Below are experts of layer 2 (counted from 0) of a mixture-of-experts language model. Rows are named up (a neuron's input weights, with its number) and show model dimensions 0-95. Each number is 128 + 24 x the weight over its row's rms, rounded and kept within 0 to 255. Numbers have three digits each.
Before each expert's rows: a language model's description of what the expert responds to; "mostly gets" lists some tokens that are sent to it at least half of the time. This comes from a sample of Wikipedia text that the model never trained on.

# expert 5
It responds to: Verbs and word starts. Forms of be (is, was, were, are) after a subject noun, plus single-letter word starts like p, sh, w, as in "were rescued".
mostly gets: " is", " was", " w", " be", " p", " were"
up1:137150120156170158122101127098141149124126173169173156121127165128098160117123133116092153124116146116159117160119094181140105120134124114122131128142154119119181110139121171098144118112113132092131114123143127177136123139122096082133111135124137145189141139083146117095075133104131166148
up2:159127161164117117160145150144141153140098145118130126115136149106122203137168148115121132115104140123106142153091169139127125101138099121109136119127121137088153155154133127120158180146171148125115098133145121112141120143107100173128144121082103163145125148115121059161112164120089102150
up3:143157126141134115112125101134104094144122127143143169132168178110089160116105138143110149120097168129109097139112138150163085097137099093131115134157125093113155126142125138127113134136146182097129131168154169134176105148171118124157125172157113125177104157140165109131120130157130159136
up4:099127129092131102114132122174127157127179087106110142144124143109088148134113130108098163127138160150110105152132131099176136135149130128111111146153115163140137143096140138085093102114182110117096115136152124108109133130118149139153136156116121168131182140152139121159152133183126088186
up5:107145140130138148113076133133071111133148124123132131097128165109127122136170130118133160136125150118097101133118157117150176143134074139152138104116145171101122156171125103121141170169106094119133120120095153110144133114162135125117123126118095061162142133116083102167147128105153148091
up6:136149128119147171098100135124144153112150136175160134083105177112100144171135108125122174109149133147157115147128103130169103150139139123172122121110120149121171114192121151107138125134130140121073130156168138098131088091150154151135151121140137161149137101128150095148140132138130140171
up7:130156138085145129138116131119121110111169136129155139110150125120129176131153126159094181089107167151173134122136139131157144120160153130166139123120148127129135140147135127098141114118113161091136096128113128156137144159126144167106175146124160109186180130070127072156132121129101116138
up8:142085169101088113167146120132105107193125100154153128149116130075102145175118120144142155119151129132107160131129155152179116139117119103155151109154125147125158139136127136101117094155136090128095120120090152146154105123108135124125158139104152130128167118183156111121091115130093104128
up9:129134172092145157132105139121101139161081137119145157114172151140135154102077081133146143138111136139110131136099154109154087150100123101124140105167086112100158150132145149153100097118099125153091144173098109133143121141094142165109119150119098157129156122101148162144106109116142155156

# expert 38
It responds to: Prepositions after verbs. Prepositions such as in, of, to, by, for and opening parentheses, often after past participles, e.g. "competed in", "Preceded by".
mostly gets: " in", " for", " of", " to", " on", " with"
up7:141165113155115130123102127165124172135140087109143140136121121114093130131134168067111162119120160133149111168089100109117136115152103099142101109151127125111160128154100110117116147121101125055118092104140138125139147137151161115065120134126152105168142153097141091137097128124135100157
up8:143163153153121087129112155127139146152135128128147123142101159167142118129114152150092134113173186113157133150149128091132121086133113128113105128149119133142144149140121166082159168123147136083110141137151130107164144137160139128090155142121109131175135081151170100163109164126135174143
up9:109166146118134144127143163152148136084080137128140070111171144137107148127138138156120156123114172142128122154123165110140098117132120136082118123140116131151114138197124160112171132142128156099146084142165069125099114150125104128107125145104127113168122110144117086109100151119157147113
up10:172119129140130127114172118162114157138106120140157097125139099100075165153153125133115092119090131143126099123117115181138159128118081106124142118143040134161113103135109144101152089109113116141149161154149123165135143152135132136097150158112121139145122119132130116109123089158137103162
up11:129161131153136150117132137146100136145137153135172121124136122131163109166135158123127150097127146121148092140133132118172125144145182103115116079141116116117124116157149167060138145138146130102126111124186100127166103124124110119077102084108150161155133134121143065171141122121145153146
up12:167110116137130125151126148163118140124097146126158068147155151137114097152117165124117184098089130142125104157113137135144137112133102129140128135147129148142158127084141153106154151123110117092093132165167134112155108117147119129071082170113132114149146141108129071163135128123137185135
up13:101134130111151134117090121114095149124162097104135130106153136115131133122140129120085145133085187162146126127169127124129124106170102120153123135132130122104207171129160127100132107170118135081137099109130094136182118154148152153073114131118136154121133116146149111118083140131147134151
up14:134118146102157120120153104166108117123136124116131078126153139076111136125134151113109158112101148137176089165130095134148121099145091102100095152101116104083176118122118129090117130134115144092165104160138132122093143151117063119098127151090157128123127146088142096143112146120125112157
up15:186159143149143152116147115121108112093119139101164106144138145121095107112137103146104141091158140132126161134118160115150092113084089086135091155115115127103131140143138161092108136139139156131118100148166103100146129128186141140098140113073139112149162122128113066143121131141110120159

# expert 45
It responds to: Article and first letters. The word the after of or a period, and single letters starting words, like n in named, nature, non, name.
mostly gets: "ah", "ton", "a", "o", "g", "The"
up0:144149152138162150145120141129108145108086130149128128139150123109140132130139132136111167129091131155079155165150138160109116151135112118119115158087086140113122140074163152089128159133110091132102151139101132120151127130147081135184115141152130090093123112095111115166117100138145198114
up1:132098126134101117119109149147156157134119102130143150103089064125067082149136120149170214142152161108114148139106105102138124136124118152095147142141100116128171109131138096143151103144141126125100149128133202103123109110110141139123151148138154106130121127108120142120135113153114154131
up2:126162139086161133134129132092120113110136128117154116139102161091174129138165143165100162142129157130133116168163142115124118147140095121142121133154132121136160087112098142101126167105112126097135083126179139162157121106144135137087121141127150124184121115092125087142062137113120137166
up3:099158108108137118156120131129125111127131135153148120115175195106112130126135131154097152099130175148117092164139153052134126141143095078181120108106156103129164139121092135121132146139153130106131109130164137125130145150106090149092105132147149114153148146097109119125113135159123127175
up4:103141137142143111162136103052145136178144100146153104145136110101142150121112140170108136140114141139161154138142144159120107151127086112137131116143097154116173142146102092143112115141113092140162117113104136156145117142134106134101138143142175131107144160112190134143181181139127141112
up5:105093145153138178106157092114119141152120159112176129161151075118128156124156121115145111127140164148106107094106090087135091122103139122136088112129144115128148143085147150118126136122108124167117141135098103175135090100150150107070121145119128134090130147131129152125146138124152176158
up6:081162140121107112152102170115075160143135123168126123106109164155106138134109137117065119103142152151131158171099132108143129115153137126155124150141135146141168127129129126098160169133115148079116117094155143146142124158174134134118141135151101123183181114111144136103125133093132117149
up7:117117151136115129142161129120129154139136139118202125117136120084094166169148126117134172109134112122104099139127073122107152124127119111112082133116108163130136124144141134168158127165121076144150137174107110109122100151110111115122162108096164169155128151094160132097137122165165144130
up8:153137104113160181169121174148135129125181132149151105147102140139145138143093148125087132136147116112133091147118156107090136145137098095075125094129142107116163107123136125115093140184136156081125082124107097123127104131134117118118141149115127102124107137104146097159111145132184136162

# expert 12
It responds to: Labels and field markers. Colons, equals signs, "of", "by" and label word pieces in infoboxes, taxonomy headers and tables, e.g. Scientific classification, Established:, Years:.
mostly gets: "The", "=", ":", " by", " of", "ik"
up7:114117132151091157092131133069107148118164104114131142128145148110127136177094101159140106160105099154127132151146118110171131140119101143135112124064100108152115111135145128130095127116129110111169118099120131129149098121190091120102143137169137097193153111131120098157115141135134144130
up8:140142095151159164152107122134139146125114137111111117142110107104145139084094088126093140117134139153145106178152089145153088147131134139150079151092129121137158110101112133147130086121131191151066127096104097142148091143127142111100132101164122129116120141110082161139130126130113161123
up9:090168101065105122114114148141179118132166128174143121117111125171127120157110147121093156107120112147148126161141098135140133126108109089137076147106163120153120159136130142124104105123098121098162115173105140124165119120146198131109170130129124139159091111139120122108107130143149121115
up10:134136136146147108174110149158146177131086127124105144134111129129101127139127104155110174132137158132176123134124081164137104138145151109132109110165122096118159094133124136129136114147129124061147125171096109151164081144184133162092134127104147163132138122109150113156105145106134154159
up11:127127127111130102103156145172084100089136128142121093143082162141116082141132130144146116102095106111107127159127138107118085102163097102148131123088159090115126153133178148105147131146087151115178112166133136118117143144128148136122126106146117112135156160124059112097110144098134133143
up12:125110126122111139137149133146131139150131158122171174134162105155134136119132130160133135142139127146156083164101146149114133125090152117104129129113172106071146153126113149127164111183127097109162133109109083126086137048097126165116098113142089124133142164124102139119146154145140143147
up13:142120085129148118126140159135092118123130142144122164129146102129083122108129128148154158123138145093196100103133130124112138087148069159138133106110131113120088116160132142118106131141142098106148107120117081121166082145112161144102136161156158169121091154131111088116169093152123127122
up14:130135114123103134092088086163111123122092122133180100129087152139121126126079175133140096092123121109122113166127136144118106160167118159068123147125135126135135114154088126091134149111139113127095117145133110114098179116160137181156152134120104112134145154142104094115127080143121127108
up15:151215124105125089142097104149138131088155120130124129171095098139131124111127119101140135109114153096120132137142101106092139152123143146137082121200122116131151153137126124130171146155142138150112120109134138093115150133110116158103140117132130132114184117108131111166084150134135143180

# expert 24
It responds to: Lowercase word starts. Space-prefixed lowercase first pieces of common words after articles or verbs, e.g. rem in remains, cons in conservation, m in mostly, s in small.
mostly gets: " b", " m", " f", " v", " n", " l"
up1:125158126131191123156088129067089136096094150183167155082117120078123132111127097123117064098109120150109123136127139133099144163154160122143141132128128143138143161138166123116118123124137137087112143106153093133110112114164146149120133136159154144114139144159132107090134110107124145133
up2:121147120108156082108127104115107149174092132129154130152149146121164122105161154104124132156136158157131153127109133119112153123131177118081115112170128117118124124158138157094147166075153115139108136129138146094160100155127115104171101079157140180126134122079128119145090118105149139137
up3:125149126104183117113134120076113164118123157140144134141100162098139116159148143117068125118125132141143141154117148141137128085108120126146100118123113120149148134157111142095164171099125158122123134130155092145113101144160132124112094114113135136185130147131121044129084117111137103175
up4:135195134166193139166106094142146120143142117117105126135113145079136106120098132135093169111111153093097122142116125089138090141118164106106101130087129127146112148153154123112150141154152152161067120109119117096157118105143134091115083121110140130138117143126093143124159128108118127141
up5:131123156103150172154124120132082145128125141172159133115128147120159111151121136132116147147131157110105123154110128125128134144161108149138098134090097133104157102134117142110135168138147176074112085154144122133166094090148096132078133140116204126138114092128136090131105133166140147152
up6:128161084099158114140123173121089131134093100116137144134126153111127088160122156128126156109154166168143098084143191123141123129122173112097116165145135140155137116101124132114130104157137153122126119140123059134171106143130143123148099103125138157147122096124151111129095124155074131140
up7:155158116145145174133136100156099130104108120146143132146119143086112157158146134123135166148099138136142095186118127113120113119115107136172113156157107133106210116157078121149137172121108134096089101112142122141136113100183161126108112109096139118148139139141107099141144143133156134135
up8:106152103146126140128087139161110142111135174148125131131150119107128132113121149128098180153094173107138120171129150118141085107113091112129124111135142140131162124127147132141103171155185151067117094135094102118146128149142112178089122122100177170144166131112123100138115124119118148132
up9:151157151141162150155135121127114173134121143127143156169141156061183127145131092153131140136146126158139149136085132146133163155162136090132141151132139154181129151148119147121177136130096091158148135136098101142129091120131138119148114111152116101118146149081113163150109113142176121122

# expert 31
It responds to: Word-initial capitals, De. First pieces of words right after a space, especially capitals like D, De, J, F, W, and pronouns he, He, it.
mostly gets: " D", " he", " He", "ie", "if", " it"
up0:158154083132154109119166098115100141150123083146132134136144109097138184129132104084121185113096096126103156132123143119169126124154145129132135126152120149103140145108094151159123128170115121159134130150132132139092096176106115131109093152137082123117137109119125077115073163135106127144
up1:148148173132100152132132137149095117150156141143149112098140152117128095141138114113114129119122171113155101108125129129115115137146112088156174152088131137119167135114135158085192158148086152084132090087161131127114107148122106153066123110139117121187149126126132095141120131124143115148
up2:149159141135141132119128098137098126130107135143144090156062141113128142115116115122113199112106133171132125166137143122128149128134124108106104146137107086125143133099132157117125157169155123064137141101150159120122094150139144139123125114078156129158154167104133106127081166118075128117
up3:117109103116172124132131127084116087077094169160132107092102090129119119113167163162085154094137110138128138161109127161126111072145117149134089135125130111125115154091109124096110155123120136108110142166121129145138106094135111124151154095133110115149100164121099096137128176101140147134
up4:141158134158150110095148122088113124116157087115122164132124161139133157142159129129106160133159120137179131114142100156105124164185146107113156083110116145165134158082134133132125149149133104152136103130123178129136126082133117141103125158131157078156148168107110109150129156144096165127
up5:121129153116131107117190101091099127131112126112176092130140139126107164154099115145139139131132109128135100156114107181163074098113168104147135153123102150110151124128128137121160125157114150103114101122118131085152125089154109117129124127155131067131144134139132089177133156131152128183
up6:125154145150151150125112139122116140138129132129138089119117140104125089162135122157130177072137141169138114138129149147140081098101158065160074124120151137129155088138141134121164131157147122112107127151153109121161110146165108145097129134140138095195129184111126107130128148149108107138
up7:127095122093161147098152154143126178104155127129171125138132164079111143139134141171093153148107182107128103176090136133106110107114099134117060135097094098112168131150107144123142104145132156122114076151137121098123099115153144134094125098136120140141141131113145102123122116130136142158
up8:131173123132166152107131114117097114163116153107159106125144173116108158126092108138106156107127159138117151161154157121117114136157128116140116117101109125112135147148101151108123135150130178087093129133130148115079116140165160164113146153124147104193162143169149111104113172123124147170